python train.py --n_layer=10 --d_model=256 --moe_layers=[0, 1, 2, 3, 4, 5, 6, 7, 8, 9] --router_score="sigmoid" --balance_bias=true --qk_norm=false --tie_embeddings=true --parallel_block=false --optimizer="soap_variant" --schedule="wsd" --decay_shape="cos" --final_lr_fraction=0.0 --doc_mask=true --steps=2850 --dataset="wikipedia_en"
Below are experts of layer 3 (counted from 0) of a mixture-of-experts language model. Rows are named down (a neuron's output weights, with its number) and show model dimensions 192-255. Each number is 200 + 20 x the weight over its row's rms, rounded and kept within 0 to 999.
Before each expert's rows: "comes before" lists some tokens at least twice as common just after its tokens as in all text. This comes from a sample of Wikipedia text that the model never trained on. Tokens count by the router's weight.

# expert 3
comes before: " of", " and", "==\n", " in", " ==\n", "\""
down0,211,200,183,221,193,188,216,205,190,206,235,214,163,182,217,214,192,186,213,204,209,220,155,189,191,230,184,193,192,227,196,188,225,214,193,218,189,189,158,225,220,196,209,176,194,215,235,189,177,172,213,197,237,193,238,158,201,214,203,197,189,199,218,207
down1,173,225,231,193,217,186,160,202,210,227,220,211,175,228,224,179,201,216,197,191,174,200,185,176,230,228,202,215,204,173,207,185,206,133,192,161,211,190,218,168,197,193,213,200,198,212,206,229,223,193,181,194,218,195,190,186,193,200,185,220,205,173,190,199

# expert 5
comes before: ".", ",", "–", " |", "°", "′"
down0,234,187,196,207,193,203,196,222,204,204,173,204,198,225,198,214,224,249,201,222,183,196,188,181,215,202,231,204,215,179,163,192,176,211,200,202,225,203,166,186,199,226,186,181,230,232,212,208,212,168,217,223,227,233,156,222,184,156,190,201,205,181,169,156
down1,162,196,202,185,203,215,200,185,179,198,217,171,197,233,181,177,210,180,211,204,212,230,195,211,208,209,240,179,195,185,249,216,198,230,183,186,158,169,200,192,192,194,192,174,229,197,225,211,224,202,243,196,188,191,200,204,191,184,239,216,199,209,231,210

# expert 77
comes before: " the", " a", " to", " by", " with", " species"
down0,186,177,199,202,177,190,189,200,193,178,188,173,182,204,200,177,222,176,196,199,188,202,152,180,240,202,225,199,193,191,181,195,201,231,205,227,175,191,203,193,205,215,205,164,182,189,170,158,218,199,203,198,226,223,205,203,200,171,194,196,158,231,213,224
down1,229,251,187,178,205,173,209,199,172,213,204,209,166,186,209,209,214,181,169,204,213,186,172,190,192,200,220,191,218,192,201,204,217,199,185,200,189,189,168,214,229,224,160,216,237,192,196,227,193,194,212,154,204,201,183,191,205,166,193,187,172,188,192,184

# expert 8
comes before: "20", "19", "18", "1", "17", "10"
down0,187,198,194,197,156,203,174,246,190,185,224,210,211,190,191,197,199,203,205,207,202,197,236,211,231,219,214,192,186,207,184,201,221,190,188,201,193,197,218,220,237,212,231,254,197,183,207,174,175,221,175,210,199,196,207,194,215,176,197,216,167,206,178,177
down1,205,212,194,177,166,212,198,195,168,189,200,207,181,207,210,234,199,196,191,225,211,221,181,186,188,207,174,221,193,193,196,197,190,163,183,174,172,161,210,220,152,166,202,186,184,206,162,176,192,193,197,188,161,201,175,194,187,186,232,205,162,181,180,179

# expert 153
comes before: ",", " and", ".", " in", ".\n\n", "\n"
down0,183,198,212,177,188,170,203,191,189,161,195,187,195,213,225,217,202,208,214,216,161,191,227,199,216,215,207,194,176,196,209,223,204,238,189,204,195,195,189,228,194,196,194,189,165,212,195,204,182,198,205,210,213,166,175,165,215,205,199,221,177,185,245,205
down1,233,193,213,210,210,192,209,186,194,197,187,198,188,199,193,155,212,200,159,199,182,207,185,203,207,227,209,222,169,180,212,231,214,189,202,218,215,193,201,191,167,229,182,200,189,209,211,231,219,195,215,194,207,201,200,207,211,193,174,207,208,202,176,157

# expert 40
comes before: " of", ",", " in", " was", ".", " and"
down0,185,160,196,161,171,193,227,196,213,205,186,206,190,180,168,242,217,168,208,172,194,190,229,189,230,165,197,195,202,202,221,204,191,210,208,184,187,210,178,221,232,196,178,213,156,213,199,177,163,161,192,193,209,195,183,136,176,202,189,178,196,201,190,199
down1,198,220,193,144,191,204,215,237,183,207,174,200,159,226,208,212,198,207,195,171,188,178,180,174,222,169,204,197,207,199,209,183,209,201,217,242,234,211,156,169,185,202,200,199,199,183,232,202,167,192,198,196,215,194,212,209,174,223,194,212,197,199,187,176

# expert 7
comes before: "==", "===", "The", "In", " The", "On"
down0,222,173,199,185,210,222,193,220,178,191,215,181,194,221,211,241,189,209,167,207,205,197,233,227,226,169,201,170,193,204,219,210,210,221,144,210,211,197,200,173,194,161,200,215,179,184,191,201,221,188,191,187,202,234,233,180,206,202,226,187,192,204,244,215
down1,170,210,199,196,253,215,215,217,191,217,213,188,173,186,211,211,213,190,208,172,150,223,230,236,188,188,184,189,222,209,227,219,172,208,202,187,178,208,188,205,216,185,182,179,213,185,181,229,196,214,208,187,204,178,200,153,231,194,222,209,203,216,200,214

# expert 44
comes before: " the", " a", " his", " \"", " this", " List"
down0,185,187,219,217,197,220,197,208,172,204,203,171,205,198,169,203,208,189,233,186,180,195,152,159,194,226,190,203,187,187,244,202,216,223,272,185,199,218,228,191,206,203,211,215,194,214,206,195,195,200,173,197,188,180,240,190,170,205,191,213,181,214,190,189
down1,203,203,203,195,231,209,184,205,169,208,202,177,196,210,188,196,209,228,231,174,211,248,202,180,234,207,228,183,193,172,200,218,188,196,177,192,219,193,186,205,198,210,206,194,248,202,179,194,193,199,232,219,212,155,223,216,168,208,198,192,177,210,191,187

# expert 113
comes before: ",", " |", " (", "\n", "'s", "i"
down0,192,186,201,206,229,178,162,205,217,209,180,179,229,204,194,191,175,225,190,171,188,205,194,202,181,212,186,201,209,232,196,192,200,196,198,181,200,205,192,213,208,197,185,209,188,223,197,227,197,230,215,177,209,256,201,159,188,229,206,214,188,197,230,165
down1,181,164,217,174,175,210,210,219,227,168,203,214,174,180,223,186,209,180,228,197,219,190,208,206,201,186,247,210,230,180,224,210,194,209,210,218,186,166,212,193,228,205,184,202,197,245,170,169,200,199,208,205,187,172,213,179,200,152,222,180,212,203,208,203

# expert 36
comes before: " ", " \"", " —", " The", " Nominated", " A"
down0,219,209,177,179,192,208,186,211,229,231,194,200,223,200,208,199,209,227,219,193,195,205,184,195,176,222,230,204,210,210,180,161,167,199,228,186,204,179,203,160,187,230,203,172,206,204,211,214,221,226,216,226,197,174,199,237,216,220,185,208,221,197,226,205
down1,210,183,176,166,195,204,194,230,196,207,228,193,200,206,202,203,198,165,186,207,191,189,178,172,198,185,205,175,197,216,221,212,178,195,188,181,217,230,198,169,206,203,187,184,131,245,205,218,176,200,184,198,227,201,203,227,216,199,236,236,219,241,199,175

# expert 32
comes before: "|", "-", "==", "===", " The", "The"
down0,181,207,198,215,217,193,159,208,236,158,189,172,176,165,209,210,193,185,216,177,218,232,179,210,179,218,182,158,187,202,202,201,173,188,203,183,200,185,193,223,222,219,194,219,231,173,199,207,184,212,195,194,209,184,194,184,182,201,223,191,232,193,212,210
down1,219,187,214,198,177,176,188,219,210,216,235,237,207,236,242,208,215,201,177,188,226,183,212,216,201,216,183,208,197,191,233,177,194,244,210,178,204,215,190,201,193,189,214,240,159,206,164,187,206,202,196,187,205,214,183,192,221,180,215,200,167,222,223,191

# expert 64
comes before: " |", " (", "′", "0", ".", " |\n"
down0,178,215,210,208,205,216,213,228,182,232,188,182,216,225,193,210,187,141,214,200,212,217,202,183,200,194,208,198,197,230,181,186,217,243,216,182,196,182,247,177,198,233,203,190,202,215,204,191,194,233,207,205,171,185,202,228,232,165,179,232,230,200,211,233
down1,188,186,215,205,232,231,207,190,196,186,190,200,195,190,208,212,200,207,195,189,210,237,192,262,223,207,222,197,216,176,177,193,221,210,240,212,174,219,209,227,166,181,187,191,149,190,198,212,175,212,202,197,177,214,184,223,182,203,183,172,209,213,179,202

# expert 72
comes before: " the", " a", " his", " well", " an", " their"
down0,218,184,196,213,193,228,232,190,185,157,177,221,199,205,187,208,231,213,163,213,196,176,201,184,204,204,218,178,228,231,177,217,232,195,229,180,213,199,185,193,212,171,146,189,158,222,182,189,186,201,221,240,195,209,202,159,197,204,217,211,218,210,205,218
down1,230,214,231,208,206,223,183,190,186,194,232,189,199,262,210,176,212,196,226,200,175,174,197,226,199,183,215,176,216,203,181,230,169,194,176,192,211,233,198,207,201,219,220,187,192,198,204,195,226,207,221,203,191,175,199,213,185,190,218,194,171,221,216,220

# expert 68
comes before: ",", " of", "\n", " (", " in", " and"
down0,200,218,226,147,194,206,191,204,213,209,221,222,218,195,194,195,207,198,218,193,246,224,219,190,218,176,185,160,173,196,218,204,183,212,187,187,188,211,220,170,204,198,166,188,215,183,229,199,188,212,197,167,215,197,198,222,209,234,198,243,203,195,222,204
down1,193,245,209,169,226,201,178,205,190,229,211,196,184,233,183,212,213,185,215,199,196,210,197,181,216,186,198,215,186,193,202,156,209,204,218,215,165,225,205,222,184,195,178,186,196,172,194,239,193,212,168,187,229,203,196,242,189,212,163,213,194,221,194,154

# expert 138
comes before: " the", " a", " he", " his", " it", " they"
down0,177,165,197,241,201,202,234,208,198,209,212,214,163,213,195,196,213,188,194,176,195,234,239,209,192,220,191,224,175,204,195,215,194,205,139,203,200,202,223,217,178,223,236,205,169,198,193,179,201,187,215,211,188,186,148,237,214,217,178,208,206,225,225,185
down1,200,181,220,203,216,217,184,215,219,216,171,178,213,210,196,200,210,210,214,199,172,224,214,185,179,209,213,236,229,187,197,214,168,196,190,223,211,195,230,192,223,239,209,181,175,191,181,208,212,203,243,185,165,213,199,201,197,180,181,192,213,190,203,185

# expert 6
comes before: " a", " to", " in", " by", " not", " on"
down0,199,222,167,195,187,197,197,208,171,232,218,218,189,202,186,193,187,193,208,150,168,206,203,214,157,211,180,220,204,196,168,196,201,198,195,205,216,199,178,173,219,194,219,181,219,227,205,207,203,153,193,194,190,193,237,212,209,175,214,204,195,185,195,169
down1,218,219,216,206,198,171,197,189,204,170,217,197,223,219,216,224,185,163,178,185,192,212,224,214,188,217,184,208,208,181,193,206,195,228,167,223,217,194,175,185,192,217,206,221,192,189,214,203,226,223,208,195,232,183,221,200,191,225,225,195,201,165,195,208

# expert 31
comes before: ",", " and", ".", " of", ".\n\n", " in"
down0,188,203,219,203,213,175,217,204,193,193,201,230,178,173,198,205,207,191,217,220,198,213,206,223,214,198,208,214,183,185,199,202,184,179,212,180,213,194,149,156,184,202,187,203,156,201,166,170,194,244,190,180,180,234,204,146,223,209,180,211,210,176,155,248
down1,218,229,206,186,163,241,209,169,170,190,193,193,226,210,218,224,211,214,207,197,207,228,208,211,174,238,197,242,207,217,165,197,184,204,184,213,205,204,213,206,211,218,203,193,186,208,240,214,182,218,198,213,219,216,201,193,179,221,186,202,215,218,202,187

# expert 67
comes before: " the", " a", " his", " their", " an", " its"
down0,198,207,205,249,193,212,210,186,185,219,166,223,208,195,177,197,197,198,167,199,210,194,214,246,205,173,230,236,175,207,172,210,218,221,203,196,188,190,231,203,174,196,200,217,236,186,196,173,170,196,183,214,176,201,225,213,224,201,196,198,217,178,235,195
down1,224,210,214,221,196,247,213,201,221,169,209,194,181,207,209,164,160,166,204,216,208,254,207,188,188,191,208,176,218,194,170,246,206,184,205,180,204,195,236,162,199,171,183,191,205,179,177,211,208,202,223,207,234,185,153,236,189,171,231,238,175,166,187,195

# expert 124
comes before: " of", "'s", " (", "\n", " for", "s"
down0,185,187,186,242,227,187,250,179,192,228,204,186,197,219,153,180,222,169,185,215,180,191,206,204,196,218,192,246,169,248,170,196,209,187,195,234,199,208,157,190,201,216,180,244,181,215,161,207,221,218,201,212,222,204,178,188,185,247,189,210,213,188,206,163
down1,210,226,214,175,187,218,206,212,154,177,215,231,234,235,206,166,181,186,189,186,201,200,182,209,187,243,224,214,159,209,211,186,186,187,214,208,217,204,208,182,186,205,201,175,163,216,226,243,188,190,204,202,181,194,173,176,214,210,176,233,182,222,171,176

# expert 80
comes before: " ", "See", " Title", " \"", " No", " Votes"
down0,216,201,222,209,225,197,218,205,214,207,216,183,182,182,173,184,248,221,209,192,211,214,196,184,200,181,208,208,213,207,184,211,193,217,189,206,175,179,247,207,175,192,235,195,214,175,220,229,201,193,211,205,226,210,216,223,216,200,217,236,193,225,218,202
down1,196,215,204,203,227,230,213,179,235,187,239,222,219,200,231,170,207,210,207,215,192,212,211,211,195,236,218,175,238,202,232,225,171,226,202,214,207,157,203,182,199,216,213,178,218,193,178,184,228,156,211,202,193,216,196,172,193,160,229,213,192,192,206,209

# expert 53
comes before: ":", "\n", "==\n", "==\n\n", " ==\n", " by"
down0,217,207,171,230,198,234,195,189,225,203,224,206,186,221,203,199,193,206,182,186,178,202,220,231,211,205,242,187,195,203,212,206,181,186,222,197,176,133,203,191,214,202,234,226,193,195,175,210,213,192,234,193,194,217,186,205,206,182,182,191,178,249,202,183
down1,218,208,196,218,215,202,223,207,187,198,200,204,188,223,194,208,193,195,200,180,167,175,258,220,214,216,239,216,201,206,217,208,213,166,189,224,223,202,205,205,229,200,191,222,200,206,198,198,162,246,194,169,159,207,183,210,199,198,214,155,198,190,170,190

# expert 83
comes before: " ", " —", " +", " −", " .", " USA"
down0,182,179,186,212,186,191,172,207,196,204,222,205,189,183,190,242,176,242,198,231,198,192,197,165,177,196,199,199,198,259,170,196,194,197,234,180,224,209,227,185,182,201,206,206,192,226,222,181,192,236,151,169,229,217,181,191,206,217,203,168,193,214,202,198
down1,209,212,197,196,207,228,186,200,202,211,215,180,202,204,184,190,200,191,200,196,190,210,233,210,211,185,216,206,253,217,187,197,215,212,237,188,228,202,196,198,198,164,205,179,190,181,168,181,213,201,212,202,222,181,169,212,224,162,180,225,207,167,208,225

# expert 38
comes before: " ", " —", " |\n", " +", " −", "0"
down0,206,200,196,198,185,167,196,193,208,180,166,215,199,224,204,186,162,228,214,242,180,215,201,204,218,206,219,213,228,235,205,200,197,212,209,199,201,233,212,210,194,195,217,206,185,208,196,190,208,192,210,192,212,158,174,208,157,202,176,170,225,224,198,248
down1,255,239,202,182,218,231,176,207,240,225,189,192,191,240,204,214,191,204,239,170,214,234,173,170,240,210,178,223,192,194,203,167,212,206,206,201,178,223,187,185,173,210,199,217,179,161,227,201,197,199,218,178,204,172,196,216,239,235,192,211,199,188,239,212

# expert 121
comes before: " to", " the", " that", " a", " by", " in"
down0,199,184,210,222,188,191,179,211,235,235,201,182,211,222,186,172,181,172,224,195,210,206,188,241,215,209,200,181,188,175,204,193,232,219,204,178,184,189,217,170,190,213,203,168,157,231,198,195,226,162,218,225,206,211,203,188,203,202,203,207,219,232,207,210
down1,246,208,200,234,184,199,182,205,174,191,188,155,188,167,214,207,202,191,179,183,183,210,200,195,233,187,209,169,179,161,188,214,174,225,197,203,210,198,213,222,181,197,205,208,189,188,217,196,175,215,156,221,208,203,197,219,193,165,233,227,203,221,180,171

# expert 47
comes before: " a", " been", " to", " the", " be", " not"
down0,194,216,205,182,240,209,167,215,182,176,185,194,183,247,213,194,212,218,179,180,173,217,202,237,213,190,197,208,177,197,207,196,215,204,201,199,233,238,195,186,222,170,210,214,227,148,215,178,163,195,185,197,247,219,185,197,167,229,174,182,221,199,208,166
down1,182,203,181,240,218,196,199,188,175,161,225,216,160,208,208,217,177,204,201,203,196,196,228,207,197,214,174,210,177,229,178,230,205,191,246,208,192,205,172,207,167,207,210,176,209,247,229,196,210,235,193,195,218,201,212,228,191,194,204,191,205,207,215,188

# expert 136
comes before: " ", " United", " —", " A", " Nominated", " The"
down0,213,229,223,196,179,193,229,203,166,171,227,170,202,204,201,212,187,211,188,192,200,210,200,211,208,185,203,173,208,205,171,206,170,195,212,202,212,218,196,219,211,212,203,209,210,242,220,168,195,227,201,190,213,200,173,168,196,194,197,227,213,216,193,194
down1,222,191,198,186,184,201,187,177,214,204,179,205,188,237,211,189,170,165,213,217,199,187,197,172,190,189,226,199,197,196,178,215,170,195,187,156,216,222,191,194,194,164,171,197,246,220,201,190,167,213,181,195,192,204,203,198,148,212,208,228,204,200,173,195

# expert 23
comes before: ":", " of", "==\n", " in", "\n", " •"
down0,172,211,163,172,258,193,210,253,175,209,250,204,226,214,202,194,199,226,192,206,194,184,200,190,215,213,217,213,204,215,200,204,229,179,196,222,208,183,180,215,216,178,212,225,195,176,197,196,172,192,193,181,195,196,212,170,224,222,209,189,216,212,201,197
down1,202,225,163,220,182,213,195,218,235,177,199,218,197,214,189,212,209,208,214,188,203,201,241,212,192,163,218,217,190,159,225,219,225,188,198,223,194,205,215,182,205,203,180,213,199,182,231,203,230,219,202,199,219,210,223,163,207,227,213,203,207,201,172,183

# expert 81
comes before: " ", " W", " Team", " Candidate", " %", " No"
down0,191,230,197,221,202,194,217,218,216,210,167,176,185,188,211,185,192,202,190,193,186,179,214,199,166,213,209,217,233,185,196,199,214,180,215,178,175,238,176,237,199,186,176,191,220,205,213,198,166,215,186,195,205,212,153,197,174,203,221,165,215,193,197,206
down1,211,218,205,228,207,232,258,216,160,198,196,220,183,198,193,168,203,191,202,188,170,170,198,229,218,172,196,161,215,204,184,178,224,192,188,235,194,161,214,211,186,196,236,194,193,213,165,195,197,211,222,188,200,210,201,222,205,202,183,235,170,254,179,175

# expert 1
comes before: ":", "-", "==", " Born", "=", " The"
down0,230,216,198,181,221,200,197,198,225,176,195,153,199,215,193,199,204,222,162,194,214,182,231,182,232,184,211,183,196,162,195,182,174,203,197,184,181,231,210,237,187,167,215,236,220,190,224,232,178,162,215,196,228,204,211,209,237,201,202,204,196,192,206,210
down1,199,211,214,196,200,185,201,221,193,209,187,184,213,195,190,189,234,188,200,217,175,188,186,220,187,212,187,183,232,217,185,195,197,210,222,230,227,220,220,198,190,222,180,197,204,211,202,189,237,210,210,157,229,216,143,259,186,189,196,245,197,221,243,204

# expert 74
comes before: " of", " in", " is", " to", " and", ".\n\n"
down0,173,183,222,196,193,190,208,209,185,199,195,170,188,234,249,205,188,240,163,249,200,171,224,212,228,209,191,225,192,238,225,192,205,193,180,188,187,231,181,167,252,196,205,202,200,221,186,231,173,172,186,199,233,199,166,215,223,186,214,202,200,215,219,179
down1,215,198,194,205,202,199,218,167,206,232,192,183,218,204,202,213,197,212,215,215,206,198,232,172,204,198,179,195,200,172,203,195,197,200,222,201,240,227,222,196,212,169,210,191,166,208,216,198,200,198,211,189,163,175,161,196,208,211,172,222,229,193,164,197

# expert 49
comes before: " of", ",", " in", ".", ".\n\n", " was"
down0,220,209,176,195,173,187,197,259,196,225,184,189,233,208,206,186,198,235,209,183,217,214,190,213,169,204,200,196,206,195,194,241,184,214,223,219,193,213,214,206,187,204,187,194,203,186,160,201,159,202,207,230,225,166,204,196,206,173,220,211,228,233,182,195
down1,226,209,186,179,198,197,200,229,218,212,153,220,211,195,165,203,204,166,171,202,167,174,178,176,236,207,231,211,221,206,175,206,217,196,221,167,185,174,218,192,188,169,209,190,212,207,194,190,164,171,205,232,204,215,184,168,190,191,215,160,213,197,192,213

# expert 22
comes before: "==", "===", "The", "In", " The", " He"
down0,227,188,203,188,194,189,206,228,185,224,201,195,195,210,199,199,191,198,200,204,198,214,185,196,209,193,222,190,235,193,231,206,203,165,168,246,194,197,224,200,209,212,217,194,192,229,237,179,175,205,207,181,193,208,218,216,206,215,223,192,206,227,216,166
down1,200,193,222,168,204,201,233,187,180,172,244,201,186,207,197,181,237,198,207,174,191,195,186,225,207,218,209,194,229,197,179,182,206,190,215,205,205,166,211,190,182,208,217,195,218,190,191,202,207,218,192,199,174,204,190,218,211,186,169,169,210,205,218,185